Experts of a small language model.
Experts: 64 GeGLU neurons an expert, 2 picks a token, a softmax router, a shared expert of 64 neurons.
Training: a variant of Muon for the experts, 297M tokens, 9073 steps.
Below are experts of layer 14 (counted from 0) of a mixture-of-experts language model. Rows are named router (the router's row for the expert) and show model dimensions 0-63. Each number is 128 + 32 x the weight over its row's rms, rounded and kept within 0 to 255. Numbers have three digits each.
After each expert's rows: "comes after" lists some tokens at least twice as common just before its tokens as in all text; "comes before" lists some tokens at least twice as common just after its tokens as in all text. This comes from a sample of Wikipedia text that the model never trained on. Tokens count by the router's weight.

# expert 48
router:080111098139148163136163142138131033095156109111140121121123168122106100166125165089115149107126113140086100092182100137051129126139104180137132069147095153134107132080132119089117143108108124
comes after: "\n", "0", "3", "5", "4", "6"
comes before: " ", " \"", " —", " +", " −", " MF"

# expert 26
router:173080127141123125162148092120124150159087147178112117145147115107142066143110090183133080170103127158142106111172157106118108191140116079100151134124124172113145166153119194135124175104084120
comes after: " the", " a", " and", " of", " in", " to"
comes before: "1", "2", "e", "en", "ad", "st"

# expert 41
router:104130148175202145125153165068158115151094154124141176082106123156125185115133099208084140113104166126143145081113141117159157172143120102186087172113135136111133123069133152124096184129154115
comes after: ".", " \"", ",", "-", ":", "|"
comes before: ".", "'", "in", "r", "ra", "re"

# expert 13
router:164182140149122125106166106117094109093128150158117143162152151093141225107140107205053162143119073082163146147096129140117067157107141101101152101151144087151149151122121127086091117111150091
comes after: " the", " The", " his", "The", " her", " a"
comes before: " of", ".", ",", "'", " and", " in"

# expert 16
router:169085126094148111088158087125107124145098121167127096153101120123115134153123163107061113085198133100171128085162128138184112175128136111090059083111087100161124138160161066141066161077130156
comes after: " to", " was", " he", " and", " also", " He"
comes before: " to", " the", " in", " a", " by", " that"

# expert 46
router:111093130122172146121239167116071087141141087137125177171113149121090136136085140125132183083141081150113156063140153153118128077055130128087172196174115154085080100133134155052113113116158094
comes after: " ", "1", "2", "3", "4", "5"
comes before: ".", " |", "–", "0", "5", "6"

# expert 51
router:099123098138147115156099157091145132123127129090102111113114150107107070116096168108116144145108116118146134036126168144042146159120124151164155150115117165132138108080081111184111156111115177
comes after: "\n", ")", "\"", " Website", " by", " Location"
comes before: " ", " A", " The", " W", " K", " S"

# expert 54
router:097131102062162157158179172161149092162136100106148120158133135143085126170087156128163149120113108131074109101103092179105096061122108156115132148195146142123086051109146138083129177136159159
comes after: "1", " ", "2", "3", "0", "4"
comes before: " |", ";", "–", ".", ")", "′"

# expert 47
router:148169112023084144121135169141137155112165124177112134085139139115114086144109161159138160132087098121111135134090122147064090147112168097104181155130133128060075114112103177064192140169108175
comes after: "2", "1", "9", "0", " ", "8"
comes before: "0", "9", "–", "1", "2", "8"

# expert 31
router:186145121093111140152127156154133106164127150114082123125060154128092133113159162122103183160106076090118125102050140201113129119157167127128100092175128135090102118118070101058173149155137131
comes after: "1", "2", " the", "3", "0", "6"
comes before: " |", " century", " of", ")", " round", " place"

# expert 44
router:152155074156153116126086135117092126147110113196108202131091134156153144086083141050162122141118084139131082121155116144062155146192134112186176163107146105143096135097079102130155119147140127
comes after: "\n", "==", "===", " ==", " ===", "===="
comes before: "==", "The", "|", "===", "In", "="

# expert 25
router:074152094059099161183064163119172086115129128080104142113108121109112106153153202111175130100113139183095119108105123177129128121144150220094126113105113140151089156122107163026053140149136118
comes after: "1", "2", " ", "0", "9", "8"
comes before: ",", "0", "9", ".", ")", "8"

# expert 29
router:164142186191096142120085075182114117118107148185142138181158115126095123131131133155091130138173211116080137124113137080192115119121135148110098162061153082176147077117137128077190163148154117
comes after: " the", " a", " of", " in", " and", " as"
comes before: " of", ".", ",", "s", " in", " and"

# expert 4
router:133123087134095117147192132121122133141058150150149142181131148110093082149121114174197084152138120137139102144156092135067128083096154122088086134179208141100077117107113178092124141091130087
comes after: " |", ";", "–", ":", " /", " ft"
comes before: "1", "2", "0", "3", "4", "6"

# expert 5
router:150109150146189148139145147117104135199134130148134179080139157110043148176116109075226128149122100116083091126100109139117127133168130197124132170194118133100046082122100081125107123152084136
comes after: ")", " |", ".", "---|---|---|---|", "\"", ";"
comes before: "-", "|", "\n", "|---|---|---|", "|---|---|", "("

# expert 10
router:165132172106112112116137142159126154107079154134130116129172096149110188156154104153007117118152110087105162157109103160151125165120124126066085116133168085162160195143122147176133132164168146
comes after: " the", " a", " his", " and", " The", " their"
comes before: "s", "ing", " of", "ed", "d", "er"

# expert 35
router:156125148220138119105160096081102125161092128154126152159125182053129073129081146150116077137134108175113096109145103130084136132157176110135143136163125098118140121110142184112143098038127076
comes after: ",", "|", " in", "N", ":", " the"
comes before: "1", "2", "3", "4", "7", "8"

# expert 38
router:163122173108110131110101161088164147076106143082081094160159137066131156124092112167085096140078146179121142116121101076155142172145115072072152161101117153153155144046139138101163169143158098
comes after: " in", ",", " of", " the", " New", " South"
comes before: ",", ".", " and", " (", " City", " in"

# expert 12
router:098100131036168126140114202095101121145140110148154119135081119162103102162140205153178160140128051148125137072073129133092110088088165172160122146161094167078070117107135176107112162154126152
comes after: " ", " (", "–", "/", " [", "_{"
comes before: "9", "0", "8", "7", "5", "–"

# expert 61
router:081093147087139133143114100167123096113166121094171110111088134133093067140100192128139105107171100169092099138117180127132118098148154162112145091078159166129164129123129146100064090109168091
comes after: "5", "4", "6", "3", "7", "8"
comes before: " ", " he", " the", " she", " it", " they"

# expert 57
router:157099141157190159132138161119107122158098120119189104137061107134126178158132142111172083098084091130116084145117199152083177144107158180088175082134112125113153124106154099083176102153117133
comes after: "s", "3", "4", "5", "%", "6"
comes before: "\n", " |", " (", " the", " and", " –"

# expert 2
router:092120095136120100141133148121144116152131131126148130125118149040146143111130126088080097098173150149193118103131177124147126158074110136168027055100144156135138160045150101087039090085129150
comes after: ",", ".", " he", " which", " He", " it"
comes before: " was", " been", " also", " is", " a", " be"

# expert 49
router:117197148127150195152133071129104074146108107100124094154158129100093057124144165095142115125116132194091109120164109138104149092076150141096134175125128131140059130131135161090157123089171095
comes after: "3", "0", "5", "°", "4", "′"
comes before: "°", "0", "′", "3", "5", "4"

# expert 42
router:129087155084132140124138203160154129111133105088114131107090190093123108127108145153169117154107083184136121138096115154064166065109148155138151195155120106127082148133187195090136174131145171
comes after: "9", "0", "1", "2", "8", "–"
comes before: "8", "9", "7", "6", "5", "4"

# expert 14
router:085128112117094130147143128147110101128197148155161097158106120071112084168143139124157087102174077171152101136134160123175147175087143139188096116041159201122146115169166117079112129142112139
comes after: "s", ",", " such", " well", "ing", "es"
comes before: " and", " the", " but", " which", " a", " including"

# expert 6
router:115182140132177161129174164051101089129157138105120109160131123108098163166135126121128116123141158087097128109099130151077159096139097159127165063170121070138182081141106129150141092181113080
comes after: " |", "|", "-", " •", " No", " Los"
comes before: " |", ":", " of", " (", ";", ")"

# expert 59
router:148109118111107126152088132100097128141103108081153234107116116121168189131122133141148135066131129136125108075137132157090095106173084112149147178095115142129087147111137045126197119098136118
comes after: ".", "s", " =", "==", " ==", " also"
comes before: "\n", " The", " He", " In", " It", " She"

# expert 22
router:149171086077104137090137129184083117169140124208150090162106099159080070188170109161164165154160123137123094085163126164090137095097136166076161112132153151099069104100177178071123141130128137
comes after: "0", "1", " ", "2", ".", "3"
comes before: "0", "%", "5", ",", "6", "4"

# expert 7
router:121122095187164173165147166127096119187102146128144126122106094090125084125099140141137117163111169166161091124151106106076084137158081184115141149155101140124125141082143196071090172093098093
comes after: "|", " |", " March", " January", " on", " October"
comes before: "1", "2", "3", "4", "5", "6"

# expert 3
router:108147116186150148138142099076083096144100127074123107162102174143147100127139132167152159134128145112101129104135097147089125090157120139138159090157156143122102150110111174102173157155133115
comes after: " |", "\n", ";", "|", " Team", " Candidate"
comes before: " |", "1", " Team", "2", "3", " Year"